config.toml
num_hidden_layers = 11
hidden_size = 192
experts_per_token = 1
routed_scale = 2.0
balance_bias = false
init_std_router = 0.0221
norm = "rmsnorm"
tie_word_embeddings = false
optimizer = "adamw"
max_grad_norm = 0.5
max_seq_len = 1024
dataset = "wikipedia_en"
Below are experts of layer 5 (counted from 0) of a mixture-of-experts language model. Rows are named router (the router's row for the expert), down (a neuron's output weights, with its number) and show model dimensions 128-191. Each number is 500 + 50 x the weight over its row's rms, rounded and kept within 0 to 999. Numbers have three digits each.
After each expert's rows: a language model's description of what the expert responds to. This comes from a sample of Wikipedia text that the model never trained on.

# expert 23
router:478477372459506470531558516365503490465480463506640475604481459500479421506547528520537541385398597506418540453470515554477492546552490509476489508484486542521471487532552554500535466534494611
down0:500438519531473544517466550551505500455502618440488540479515490519502503531493547483463500412437402523524422529565472527390456524475421465491457567457558469516503453470414480493517496525531461
down1:529453422594509524469553455557482443546527527407448484471458535497529416514485458476465518599535539532493459359560449487461528510481505525477507590492440455464556485555510535540517475406489499
down2:531439532485620530522503461494435548374539602476419415530551503396435500473550498419556499452501538528517469516641542514487486590502532519526488583484474475510513481515541538471551531504488524
down3:475484373458391445550522522631467569468481558571514537483520436533490524531442492452542470373485605505506514542551527464430500506480492377480503575463549479440496563476490409442512509500499466
down4:493572505495509501490580511379493518554438464455626564525488580412510521559420477470422509484471460499423458624506518539426499520575516549525573412517506452554468527484389533509512560504463543
down5:447507512473590512495596520545501433475509435517455495486546596497542491498478520495550484574455590465473546423459517475592568536566513473488486557533547530550512510574480504619539556503525498
down6:420389521456481461429490474531461475455482494445542507510514420473534544436450516500480468455534588507459450512480547587551551476518575501504532529432509518484504405498466491476515532489411479
down7:423424415515565523452519454473459476477504472510426578467526465493468492522554542596499497554532474534477522552427518505422511483572458430516502560497569536513561467505601465524475528547536500
down8:445505500478481549497500473563538507501469513489486388498434428533583538440539407530535524460505458561501500550452504388479437504536458472538536504466553455549577543459433566401497448434547525
down9:439522481492409519496564490348527504458512501530533460526383583498438533473533525535486468400512516452471452481523541528475508435606471541472573565508540514474466452507465394493522595514523496
down10:508595502493510478507473547505460552500475425427468570474498496417562517534452395492449538552459466514489445467474492515420514466510439553519442397552469425559477602497410501507463471551515502
down11:374631427513453521612454461458431464543466451402438460507506539411562459485480515448540490468462508525494529431454584509525569454579450517560561488467457538594495423535392457524480398478517505
down12:421518550468546476468508527474553577497471505452492517491460525561472527507522402485499550498589511495483466606518597524478515499542576427550522440485491444561473474475498359494491509527475473
down13:484580503466501492418429469535466535483477506419408497499528448530528555477535383523504471480536463502504487443458555471461468536522508509484436507443512452510489450524449441462469461554514488
down14:486514468533503473493533494525507393469471450495562564455489384505502514475446497544566453476510519576483516535429494521455454597508468513545503456517587506458496545535460442471513562538456576
down15:545501563481474490569472452470477483513493462478518416525492456530470438470528548497528506462545476501478614453486513471531524516514591398484502540500432441593469518436454451539486384560498485
down16:481463584529480577361545516463434495445526505425473500481458537497504540470531526494518551519497454426550438534547499555544502562461384549464493400579463553424508475494465555607477474528444530
down17:567433466564420535462513487432434524519515553540502615511410477529492489504412536525487499499438472509469500479559433543480435497577567538493497450557438528508466581460562485545515603514452533
down18:536531546580524494510457511567606436446539451520527461500531449501527582626519424492507569475488530491503530512423518459402482528535529502489437569530518511518498447522554570413502417500595455
down19:531588525536491560459471404524538463477507517483467472473409527561525473528478467522514587566469501521513581536509506514558499554493422553517493483449509515511549391539463572513473359473487533
down20:487469573566568539434575471428440502521494349441484493519518570505424557558467513499575521570481460495563470444517471563440464494564462465479488537469531491434490495575578567548448449447462534
down21:428508494499442496450552519485465479484537428520622462495453623438516474541490559560509455466376497502520455504420508438442491526471544451469499559468586521487560530509523400525468609465506506
down22:558466510499524481423537481533553492505476541530511526441461370488496487493527486433464477566536488486526399507511496564575492527488503527521502499536527532393611584517485512415486556479521465
down23:416402531504482518485458521499486483448463540482420523480513499505437552450533544500462521476415520589532541452496554465510548526417557418524460526505451502501433493352482429457488512495514507
down24:445552526474483480521580531549492416450480448486559536450499537530437576645464538537457548511516480617501558588486479560561488564504429523526466524501519511385433463475487388363484423383526520
down25:510459461464467479501491474601491444501494468545437443518470513517480508551505564453542438515483512486436584468535521527542505484473573455494474503466589555474475453444468564462520476532554565
down26:558537527451467507540471464537501459419507437533532463508455565427430436461405517565501425392472558543525471559535519510441530478522446570494543497516409524563433540513581429533538609523378435
down27:495434611532457538459527439509487485323508475533494486529485450479505398498485527546495429483467565518434481552487428610456481505497552536464476514532509440499512465582408502647540469460444472
down28:425436571419440523535473514589479565557528489406488389521514460500463427450523573546441420516526492515522482500525486499468552528520538466491494529553476575549463511461466508476466475494406569
down29:509407610396429467559546474487516614407433471314494601535506512526528533561432487639448448502537471558509431392543535443455502546446489497520498621365471499506488474503448512535508515443469457
down30:532499466528536478587482485629524532625490539488556534498610432448513486450515465518543482488517406452538444479511525455490525491636556490553537522449443473515522547486453495557439507515594493
down31:533582505508501512517494446425512517450523437522712428517471421437503516486508575583463480517497425523498513575500499569449453534526356496514487491529576522381465523574486428457510533429501529
down32:464595526471564465410499481535533437454505555395447385408524557494476545576528428465431497453557427450440480449470508463516500570511475527435482508464548546436513551486621496485442456462496454
down33:410350529540487549378543460493486505584503518503378491498430431561418491473495457551484637463464506426426542531534541505469448451523529529513593453445515541608469394487632485529570537510474559
down34:492432570527556538521468434520514502449492527509467432498530492519393576529497524467406485432514508547449462481440488497509449510520517498499503544536615520459516463492407568453508464492533453
down35:525451587511492450589552472425440453556438514504536470575538417471508512561528532485532469341518409533468496478450404538512496574495491425463444567452493489539465582557470375559474506460490567
down36:499545459577514458455469551494521484471463451599555508451564496542537555570457442513415542540499406457457494635444587501514533565463428508436465453516585430393355475478535443460477481496560515
down37:507482466495609564513444498414577520575539493553520488532452450450492470497477524504480574346543515538444464531493566540513519471505418584513494441491544514555494539568555553515523434510586538
down38:546518481550441527449478452491604513490521474509517514519445414480563459473603433462573523502516518414566451440579567557484486506473458518497401480541489504390524463534463432502524455395563459
Inner word fragments after a prefix and before a suffix, such as red in incredibly, ist, est, tern, cept.

# expert 14
router:581471358560519481550569497306482545474486476401608512536432481426509487476479449551550547500475643425401490422483497500512456531513446524503457475487503528493472475514556480421526546431484519
down9:535527514456427425473618485545479569535457528477508564467654416474500465391536631403404480520458537445614500519510453517619493424460556486486489446481539490480437579452481450445526463482401555
down10:542486572442536461460497451490526479447502519500474483517507493588532537514600484460544508474457398406335459423560459470451495520614427557494447434437541491457390457546540481454478531489453507
down11:489475576447555478538506516493467453511478509504491548473547583445469537456485491411503463513426455475434483497560533434519545421562579492488467454554429494438456469501535563519491577487476520
down12:497575513466545525413469515486480624451537485674446430524541528440499492487518502591480540564649462493477530466548486541576523540518480502515536509522527576536478495575595563450432499536479477
down13:531425467572526532536440471606523556500462565486566497514504465508508503511581483603478567456337540533503485509418502453490516460476430500529482435590509519514544572516585445570530573549538496
down14:530495430485475497495520560532500372421536540513465557481470435496522530441469577497569485513542503416447392467512507475570567467535561483526526416507480459517435528561478452493503520479515513
down15:527497594545473461504616511513506421575515521560450547508427535647477495448564453471457497492558477450510511481526448501566571499532414544544500470526567595524535438504436467488440508447484543
down16:493608521466478503505475523494459563514546499523454403513544503536517540618513507598487470534519546510576480519522494519544514499480545539448517553528487434523549530493504446521456483513488532
down17:452503399433490481531453466487562467512497558516534582470518519438490484544499516507466544427500539488419477518571461518521527521497425379496529487454524383502512477527508439403526484455494560
down18:550502362555506463603445561508491514562514438468471610490498493499506439466442480583493470549490499501570492538480469523505514471448557433490533529515557472555387466484476454511471536448486507
down19:472514489428446477486437493494548551462521614476461543482476437525539486352423508551466489505543552504519400581490484488541508425511454564514461479482562386465466508486456493442505530496521469
down20:414469428522525516478519490488508481512495553501488526491534530488479454401484418529505437457506531545512484503503635452535441523484469490479539568491544480464467400577506553481510509465450580
down21:555437468444491553578481465504452508469553517444609559557453532414517423542521638491400486504528528545565551508527461520461499445551567492489503545554410496534495494480497463548581475446440455
down22:520509509481471466438440501529499485464487489539415577478562529418508515378515568496492443608553486417469457495576504468468575470518556430515485453547488552447490433496431521484531448466484512
down23:410509488439442484439453502499439437602535544390471432535504436497470531577609615408578501466500511544511512467570576474522473529508592571497489445496450577469584498456383442594503478473491510
down24:541402440566563516502492498522482416462454495463450486506490476427520525462435439558483557527530431431541490558458482499482470440608538528460500387462500469416505559532561586539457510456487488
down25:420520553504516529483468410460511483492494574531463480477567441519507491571550496353592530515534499555477420495476535529523543542527546624446500463528398480446469402564445445557548484502544465
down26:486415492504447527551485525428559552510494590499539540534492512386489432503469455497592511347384419473476446517555571481437563555503628481504537650527468502608490475450460459494490556434574491
down27:534509427559514527491556485511530498375516552525610515496351509463469589543564509365466584477397576481516497601465483558531458462525469461498465380562497494454488516488507581447506531538445452
down28:515424575546504526502456462449482481434445542536583440501494462563557505598471359466541527511473400566475540444565466577432503513496505486470461516516549436473557499437414556542504455605585480
down29:488557480477506448507550559519497543580473468493454492493539485533494507423500494512422490583483476465530503567456524500570447478492534504466488448599586481542443515501453531488494606547547603
down30:431502477503457484475528497501504471512499538617479594472441520535508551482436456532483502502389611475514534585425517441501514491470502468519510514516490414397448395527450515598511464529504527
down31:460578513532513524517422451591522470515469529521425526489514443526561485491369423518489467485430443426550453524447513429393454501428491498428526587488507427481518489554450530481493455475563542
down32:452582532483507482466547527469486561460490556536430513481484509543522517428444477532567481574565422458565501414465522436486462464578446497506538452478482463479428484478486482483485506515513480
down33:499525613425484468455471523562520515563497538431471438486510545520477486465480538446540488515461547503458453589481537579529540419520465445459494528490480517529411448524540489550507462635438501
down34:554498547496495514565457474467495570469521531537528406484444615470455460616361516476471484536482537510497497443500448487499476543414545418508496547454478503557446529417467503570518478406503536
down35:532512524435482472486491473489489542515483648537423518529600527542541532538618539462411510501499500476441534515427397602534516471535476515519430546496536444582463459451508524435548436572526429
down36:367543503405394470513483538501428449447560566490462511463538469548526483557540551455523510499595593601489554437409634547546505486569484562489516380493560468489528527451478588507455444508539472
down37:526502575437544515492517531473473480529533439330495415530495457513545465500535439530532492514536494534501549404584459568555482562632446554497499573527504580537526535527582479605472523443501424
down38:461525465541523488424455490461512464556484432538507558474578449524499476445528435502489495466533506450412462412477521498556566505474560606457528448538492535466593498612419396417475474482571501
down39:498503519492499474569492474552490537483486574444393449459483450564535498564503440507433490456461516526491518537500550476542451423489485486521446481483540326413465580503518517587513471487515466
down40:533522445448524527478406431582506445590498509465541448548496495458454424479515535408498457485450496542563550377564474504496460484483588499468459476599428528416663592531481511571528454489458520
down41:498570421582421526509487493387580448511498469478513451474527499499517519542528525505428489526547465564577536512593450484415482572566619410498510548458499400524577605470485520530498505479462571
down42:434455479479485548565549506453478572402491528522507492506444522489553547552488502517461505491467441471469544509519525493427482526521499388538497528511520474399560550451432578441505484539504388
down43:453499471467460515494560507463485528537501436549502562456429528552518565419489487541458504484465533456567515590520557484569397454366467542485536481504560437444476512456552524389469435448522529
down44:542521542453508419457542495514481549470526411488476531466514411430489454424516529539470449525559461487469445506532445515579534490518410520497437380465513533469559610522586451456493520506521426
down45:518541478461500496601521516525489553451511486499416497531443442481524428436535510612478514521559527444456439432451484464498554505566501474526518536541482470538454513521515392655535457468575493
down46:552572536516508471481540484418488546424496493510502500466411447465562425446515565574493474523521509518571514479434486577445532430482380491505508519466522485470458431516439370525515446479509481
down47:493513501468478475449517528489467537460472464602374578465472440455511465389460458575553504578490531466476443486464531493510567477481506396537460445471513391454407485518508443489492497451574523
Verb forms and endings after was, to or he, such as filed, declared, used, released, made up, won.

# expert 17
router:520509469461463487586448510442479471518490484499534524529426576424509466513577458555459525447496566527430441407458402592478428438546534500457562510602528526545463464411434501566536512446522481
down0:559532499469475471561560502513517491499458543430471636491554436471550530582431456478526475577500473497471488591576508583444518566468546383516487521429550426550415557523524399505497459463477493
down1:554434484472517440504537549509485498479477548416527448521533509579574491496528619463509499558572476505500571514570478429500510487468554449519533498543532396469544504490491589419542500519493545
down2:412463490516502532456379510533507505475506394608391556493538619500515522513495498561506501646533490519429522546502490488437501444552514549492524534494488524586506495483498524456522529510482430
down3:521520498485427489463460479543514599581532490546590495508569499464531466459551673436401500482484593461518420413514473512447544566529547581463527560479545545503507484495477489484560482518544531
down4:489500467544534515549531528506506427419492537403413521474564503540488518529438493624467539542470398552543577554486521526493525483419502509495479476464524517414549474580498395518528393608469465
down5:443455565480491508449442460506519630506489603555688504475401565521544442471470521471454519371496524433509521527478459446507537475541526470514481526504516478560532504583501454490530463477500528
down6:602523508509539483474545497504553527495461542508531499506605530518515531575486533556456592527513498503391571537452435521559504535377509591490512530544478543549564480478592536532526474555481472
down7:394541568478522520465462569512488431468458499492438544504477567477519475463491437592480515532520638403487497516595595480553589442520464519556439475497543497557446536613532462540478540563515520
down8:491498491497550531378498485515495492531451547519452475479489516551532557537422576466439501478429459498512447483540509429600421456513388467518468528552566496453511510495547451564487481616517498
down9:495624497530474466471505480511504612433494597596560489512556532500482463462458535511517476506489581479642530488526551410534566563582563564564442592439465491482506538475436587462508645519445503
down10:534490557443460516560514461425509434422533572356500482548520451453450505431534395511520459498462499475547446482492509627538421441588458564529523438398543488486511486472533533525459557449520499
down11:493443508489421453454580494454546475507527516420530538465452414609513542432576524556533518448473469471527556540486471487605509502507467492464531482504510468479588471495382498404500436621591477
down12:590509515510442468482468516521516458525497447470524531503568627402562405460529503574487543460573571486497520454434482501452517529586441430515483594520538535493595574500478527561518581488587490
down13:392555588413404508523595513494480581554491588470527501536558424522460537560436546443513515537459579505550530502505426555503499515561547587546509545436459470459341470497511494491499576544496501
down14:551494408455432477501481457492529549477529390510563550482393514495535535528483475494543517471464443453471580467446488496525493552471564454486525424557440420501605483531407508641481456549476475
down15:569520573553481514536557542526534592532508556361482456512606496563445560539434480416447481622430560425449511423402519505517544514578585421507512517519435502559422484527593577493437528528374506
down16:481573462436494511433391548603498509514533545453493469505489424474480402446572490500500489445534538469480516458413436516485480509476520404493556437503457513579502548475436573578521525548513477
down17:582558471581507502498508474482487512518516474521442558511548528458498468547450507540518487577567417509507508615500468530530537479503522494452514549379548531498574459447614662385452540507470502
down18:449518467457460494528494531497504488434498659464473435472510443454539505402491584497525521452555538517492469515487497502553454576554592453474539496487563418524556511521519574503505549482459514
down19:431554464599429502437471521490527378458536423532569371508471518459504479476452441522475466491565481578435513534526444427453506564525481527518416530504485521628555558473565459472517422514516473
down20:425469447552463514504508493482510504571505491445537422463556452478536503458495579497498523432448565473512526467450513541508512475503479552490490548469566555531516402584472548447470448485482577
down21:524481527442417478472440474506471457551502571489616458501548589653535522454477477465515525497559419418512450513466507481488447496512486475519493582559456563498538359594505506518526452468489469
down22:521490484626528508592651554457513490589486530529380548511549492388453495502498521504450414529485515489480484454518545455571533416547558507526482519494512501429461571462468550607494438457469413
down23:518579535529525511442515557490481510434457503530504480498421581567439439560533559435329491591547460559439573514424548517468541454455503525485570501434449520598493511570519493608481545512432477
down24:500483493482488475470453542443536499423489515452385502474451520470526587563361535620493491420449394554477538486445514537618535482421506505463501514569523455513504545457447590522494528527516530
down25:477481552406469457477489520516496521478544452511553526470440613504487539507563423497525466460396517419550503440386523409450563515494447440510479600530470481480507556499412481492482508456480494
down26:519475562484547482504411501573495502446493502483529512521532551502487576504480522621488428319408531421489514525495494474498512421457438428485507565487476536514483526594366459490510563462562506
down27:449475523529462538441545527420494542486522379499479448516540493539444502629497480391456595532557476411559531448603482501466450552454527571508449418514579497599479533487526527589507539522525505
down28:504446529448466517451566441469496450459505506501544562489514515523466453402569564597474533503512565518549490494482398432524445460571452618508511575488432567518484445470517460549499505593505481
down29:499506473444485507455442486463512460504529518613569500543426372490437466574412630506463476450529386572431391519572486444533427496607484484505531501505517497546552553434468471431495540557546471
down30:514460456542556501393498459543523547458553451486598478516461495447483455474481586509520527442371578468622558499537509479556496520526500575510513576500513549467479534532542461418523528555517487
down31:404536509421523464464512566514541577542472474501558531463393461440474624387469502488438552470465451431553449529482531577531575515509551569464573506499498479456496557530426464535509468544493578
down32:493436528569498507408558499523515525541495473489466531497515495447503544498555544445406449506501509564463451448576518497421413530639523541522487507374575580470522508552563421448499423475495622
down33:444551422534340513509514489375461494515521566441570500507411552460498512430541504550533482468474492447494527482474536479463458503580472509485483545490493465575491464507462581410516632566597589
down34:545489519521413497457603506443535475571513565516537564524472636472526501421513497484495491422518488525559516484515523447481432483553517468518479435457545451570493499473403517553531445478500536
down35:505514541509486466558569487484502511466490631456450492498595517534451511479478465406561506577490569475525477457498515557516537532465521537453528514469500541456533585470498427498473633561581567
down36:566553619571458517529535550479495501465487511490460559522505528517516519609415430501506494514527452483477544570469496470595453490386490513471522536528573451437545564536568491537498463658480427
down37:585486450465405465497494474480504608524505450473532461484510556470478529465507515515535461508570555497581558522476462443520482402517439576474438518493427571485483519572418536544485492549525452
down38:430528499527530530506497391552532579547504503482501537456517400435413569456615517477453503537545662554519505452433492553532473501446464496455496491473444467445385472500484371463504440526498502
Accented letters and word pieces in Spanish, French, Catalan and Romanian names and titles, such as de la, Suárez, Júlíus.

# expert 21
router:587494405580408430511497468491502527527373528529515498597373487445503484499555497578533531377417545470557422462461420522462397502543535495499480536534483511533547464514436555523609505469472584
down0:522604612525433529518558458510516398490523511450598481459537592463555520545457444468512509491448463525559452477498461481412548511512522477481472503529400463465557438582452464509476407474435498
down1:564443534508429498442393517562496480472486459447455536512436549529538507472508596574455435438472452499505499503507521502519488540447443519482485569511474487463472532462389486538471477594492420
down2:555614584543483487537558474477484466486451557436552450469560449518518594532496595552503481530529469509401537539440473491605455525513553544495491565492495393510537549398411449475473540509452517
down3:543497515419524462485563523518496417535492577407505500462453531570481579545520499528537517522620419473420457478504490570619536542572497501490532551594568491447489556526521443441513571622535461
down4:539564517510446479509451502508483462550494491503516453527444620423524448417548586542503494494528474406501464507475469420466502471486516581512495542559498577442479517456553511435459530529484474
down5:569514571419452508452393464512499477505492547512526483472586447498444591546511499502599507500466601401551510474509549525533512485543573640463477448514505547519520591534429483518512503486533456
down6:421542382527421481591462566541482528531523552532566439515564475496504505459440511415442442477429476480605547587485501432542469469612535521515512533559414487520548566535513462515510600585508510
down7:462492564497533496537509489543456437505523574534457529503538427561478473463489529500472439529525472499537492512531483511482440438499392398523556463499609507473444562506435469457553392426422478
down8:450455476438463478548468442456507522528484421497457527484544564533509486510477478453543495472473493597563561422613535491433486440491549447494539514491461491533519503488468542501475457441524533
down9:504546554417508510395395478508523443446484535478575500514541494451465579508497573518510478427554447453433408458526503566487544476414509580522560549551401493452510444503387472536507499636485400
down10:455537545501561487469500478499566538437535462443459525506507431538469499597499470443399453469495505583486496483558516509465410506586502496492493587537516533503464490528385432472467411536489475
down11:522497556557513487424420512515523314523519553591586521479512505426521522430467473487595560526518484496505439477520513484500568527533553487509529485441526488511462513455438515555519544417538505
down12:507527508464550542490510445555476478521519507531498511499510539479517487530568364508431487473528483508509445526497554469455517513465428498516422532532531471499405416487465413568459523514468525
down13:501505438547604516536504553475501532548487514552505518502518535511503404451387429497506573401461508456496561582453479540581589499513499590481521442504539459560486595466471521479468611578512452
down14:564505450453440489462505548560499518475483540459485600509476610481456482487537560460335491556459495437454511677373492563433472484439460548492530477463463481536469558442508392535506476475554495
down15:433416508622545506490522474528505539510489480436423393489513527504456444516477541526545472492520470541489528505495524564608505469444540479496524584518613652491447606533465535527504463396498538
down16:477450460505485520475577454515482513509501526467433516502643492425506553522525518538508529495527542489470441581538493583548491517419514554498542404424515411489586483472597556485504481449572617
down17:499472525406524531456597517418534605457493448484390462480480469486577439483539440468557535564490575570539543509436502507457511499489472410547513548476499489628492480537417471590520505359465507
down18:589547532441526543481516456468469506517472483494476523460434587490528530591442466528506452556525430497425517446467472558456480479521449502539525375446497471503479471467510466524486537425473468
down19:514463500489498499480522468567557562518544468478548472503436468525481440577481442552366533460414498570454440478504594518594530510519457476499607435482586542455584507484433496595516492466508456
down20:514501509477482496586482520566476391596522540432568485522497587536490566412515503547428522411555482465529424557404555440506505469483579485496415442567465521455495579490476501458463459500466486
down21:469491541525455510540443479534535491530508565592535453527500362570508422586444548401545486512519577405556543462506479519453542439546487418521450559553561510511455557412421497510511439549531437
down22:496521392385552512443498458570474558467481423511574553488511535531484455404520465620557502465454529523527483508516526476463527514440494485477519453461498466590444474574476548573535463460550515
down23:464522480492542535476474549448506530497564437609508466548517514448441467496521513507552577529488591455528471441499590570474523523485479486514478439513540533502500426547566527465492478511544538
down24:501420605510447465582547471536460538523449489561510587547479520504460524547443514482440524527490509501556494516556572492516480462471545454488476528524417466527556475453477513529495563531486438
down25:554455408536576530428507517481496414445530518429457544469546514452484420520459554438562497434449510550480561497530560492433521493550383573498560540503573450483461562531408449485494464528498496
down26:484486513486517500431510473445555596572478551565538437432549491493540472500521532478587520483578491464420424431509521500481587493479504498579500525445592423580400491517529554461425548427480397
down27:522485538529527527455571507436484638511568460524490465534468380519541471403567444531548440526519507513535460461428523462486544553464475402554478544470571504578466424587479540567495543511519526
down28:533488432481509541544497463471483534483513491455436505490559488494498543479403409484455505524584483593454463529547491502475463495457541460523505494587552505509554550479568534594494454537501474
down29:512446602509519482412457529479524601546488566529572506556484436555503490522499559606538488466424503486469490546482524505549444409497374508517531489493532488509501500460483430512531574479521420
down30:503520559500494522535527435490457506489442477509484507442475493463513570415431572538476526595552554406446535548558476539514498455543408515519483524515520497483453540460464570422508481459446488
down31:527493402437526495519473486510503626558495417540492401506517524513493461497488509496385495608507576537506523524576497506549573563539491455536524472481547475498459465560512460464501507543425492
down32:542529483546492480439406490394440507401467479447431485467588524482507519455489397549569514572520544477519594503491521499466496591480512523474583489516580463567422525553463493561515545462462521
down33:587481589476504494472503535413520613458521559569500587540530481455498389605513429473610511472546563567517447519464514469455522440428445410513492479536537423618404490526468528524510544516408559
down34:463531525540442523494480515532474441531552526510491601486571459497455419514498495500646493470457463502531443561492459556452473528575690466486547553524539481506451493526557471461502514453451544
down35:567493536495486490443649487539477575418471540433538623501493476424487465444619495504470470513537430497489483566414491487507512492473535452534495527469474456483466594491521495535470563537466560
down36:517557489565414496508543486507534520474475557586519495461514480523452461544428404471464436448495507612484514502502405503532427600518455554466526451458521460465504486499474448478578422484558593
down37:523404470403500545530477525491586430511526492467562495503543461468485433543374582470442478478487453559529544499462480544534412543539531428485558507537399431435479491467547462438497408460413508
down38:514506492483487529461509487485484516535511492430495531465525477573536518468652513629578503516547510523475516466397517485429502486450530535458511550584560512408514542593459546388509454395541547
Digits in ranks and years such as 4th or 108, and scattered words like he, power, of, in demographic and list text.

# expert 22
router:541549404593506473537432494404492435544476539503596496589452450398509428530523539569594507402446575406416428484486450535528420502517460478484444520503552496510484532422535565625567473486471491
down0:489437512447544485450458458537502508487503460455499490513586412633465510457533456477527444504475465486507431557451599602421426513467545585500525499467612563445398505606451579472539463509562479
down1:443490517508559504473490508505490519492534547458503542527533571500591511430444430458611538435500451548554530489474488602510558502538442539451550544508531471412674470435457501496510464557531518
down2:567453569544515495439574507466451490483500481556435608531520576613526522551474499546471436537601448391526491568451482417508468472550463544532461497526447379531387529514537520438487573565512488
down3:492511496497649507506498466495495348464490393478541435517491369493557472539562352512499481542552488430446487549497488450508471559535456501481482592532584562482526388494534446433487436483497504
down4:443421439356494493449514490467487474474523454361569577486487506556490459507416550517416581456503479488589519496488404502520476562506501518566508533475464522599460547591431517520494490461412460
down5:470563486402518470443545545554496561489453506487478506514473466539512493485468508524561481522540416519443494460474470545593513570479554541500452499477491516480502495521606447427497497537539504
down6:471559492549497529502522537527507484528498533594548406460507461572509506408493546456568518467512500457574555567488455499462463462453448481471432431528480557527472465462533521421485440531484562
down7:569522503485570477483552553408471449486458486466484569509497423462462482569510501539512472409525561530429517550484457518425490455571507513468486523554443462556567593476489374508486613549470447
down8:444604482549522506437412512520487460465515504480472425483455460449508511329415534476467437557504486397421479495521563529511487553524451552503456474531480618493444486531521553494476435497546475
down9:466468497432487452449524550494453526504518468513503550429516503471508522588463502446558479479423490570445461487497529495534493506574528517502515479525520400548508682440479461551502474464509536
down10:504399488437508517469545451538514422516490551467583522527483445556579492450476541426497475268521474512486521479488528516605552473652523502535500525473497605489550495470439486457504566548508438
down11:557436569526513517520502526497496582526520465591568491445469496516493442549526547431476529452521433498477503464514555514428579562476498515580486516519414613537505548527531459614512427463520413
down12:504397479506531496505464522509505378447496545553587525498467500471544530460554481488491468378529504438500510512528466501502436512592481521481543424590470458476637604496607477365519484554472537
down13:473584475474569484507625509501466506544483461485441463523489378449468557446512535512464508588480629479510450496485520538514504508473472513506471456579491489528577479492536434522512478462522469
down14:368448578466498482575503483434512570433518507498508472509532479493534576428562556442514571455556501495447556518541491508490488440487527485513524454571464449472587497528413548446541448427544527
down15:472461489444579513523488475541451501502513377540573529486481451533522469518458532458455534453615489470532427401564464480492454536435474535496408493457544472513547457534496538514466527527461488
down16:564455495458535464460549507582481514513457483467492442502396523480567521535559486474625506587510453528471471562543428485622426451459511476484459415551479541509507489475483536515460490602574496
down17:554518450583512487480445538444557545515499424468487512576480585463472434390409420544468521422510598412455490504428462516572469465480508496485518565494516519516465579496549531552548549568500430
down18:503520523545444469495491442509423529500517498483466504513465558517502521447452519409488470431459486493501567544407590530437502441449542545533456483585539520482413507496412586406434513593590577
down19:533481476538562500498557485504482477452490421552449488490444534455546457560517478556549495466468465583477469419412469474386481528474568533471531489550525425562492490483539582545483561433523578
down20:558427538501579504449490537547478525455483583489462565513469537466574499426593494603584460612453510599566442520460517479521624496441548439469538467486494447396434518543566577576498507505507624
down21:500450526432483478448573482521528506452513564451455487540552449484481551556524424570598488553442486474467482540494410516582505488420536485491491525648535588440436462495519501536490499519484508
down22:492340498447484559499532485464513479538503523547513572535484498511461539484519553391506475545549471528450511420562478469566514537562525509483518523592506507474550427478540516557488561485435526
down23:532470470488500504581576534563502456503509508519422536506522599462476480508457471432571521488551446615513495493379474440371466535473504547531441485543511401600511495536502487517508476460518524
down24:644543538593449485419532525536519497498495487469451628495456522467466519425483463509449503564482449438449433479369472435455485513540560466476519533582468494539497489473440524502536578565420538
down25:508433530520479501451556481566514537461510435454482575490556470494569492541550519434532526429515458464481544599583360469531472461499404490481429494573472528471561631473439474551468552482523414
down26:548480405413508519408554484497493497436532552481464512527615493499491422527501523418501470496540526527449510427454493506485528557468502463489493538475491427616527540451569506657534464489520565
down27:464465508506403435509513627520532572528509465499544511508506503509536522515530582476476417505428466479471479585437591507533438578437567476514472467462455430473453582475569506501485542495529431
down28:444450506510524572561523486587498474499508547446537449517488492383421421464545582486513466437553569502400487556537487554493545523568604504506471546539520548523468473473540585559517452491535447
down29:521505467482472514430471513433493404462492578443471521533506532536509521560545598476476546517480411579506479616546561551565541451508411488465468381508488466508597537434523421422503498498473407
down30:484465388556461471526506456567553449621539527575483506500424493528569449465557423363549449508469458557619476490489466559564541503496499489527537531495476507513548530486470477552495488543448449
down31:517475522549512516454505435365558587418500532498544524528487569480467432482474566367509463465531507458552529574444524561469529447555524503544544482430542447497451591479383541532552600476459510
down32:403496489570413532507498501444542441518482545541471568487449415517524549372483484492485480506482555616460434573413555579513537470561518486470536613473521455533545509489577468424496492469556491
down33:552441556599518516498473467449519522449535587571488555542437467461493405474531437529681405476440591489411488445462423472482466493568554552511544432527507425545467416537457491572557555485487487
down34:493644555539504471598551540468486481504495531499502389498499437460489481549474532498403531498533430501491507544555542485576405572497463589475453501417395419565571469556490512392494488535535569
down35:560442468497518502482464464453523458484487523528501557507541473481510493495492444501563475478524643444491509461485457561439484517492542495480503511457474566441437505453458437493482535469548438
down36:551492591543430526394514547545519499401517573569487555486492527467482503455462473457499489588457438427498409550491351541575480483479499399508478439538534498436543517556533593509502427464369475
down37:493576570496424537484556508513470514541505495510471504516503458477518573435592542423479491523446574448487478465468535495509495496418560472511448335513509455471478478573523492503544522566479477
down38:451475462586497493620473479594469537465479558489485509545498505565476469548578503582566454527466587575527506487568449509438461439482531541494582513474502597435514543499424526468482430479445587
Short consonant-vowel word pieces after a capital letter, often Germanic or Scandinavian names, such as Bl-od-elsheim, He-id-elberg, d-od-ging.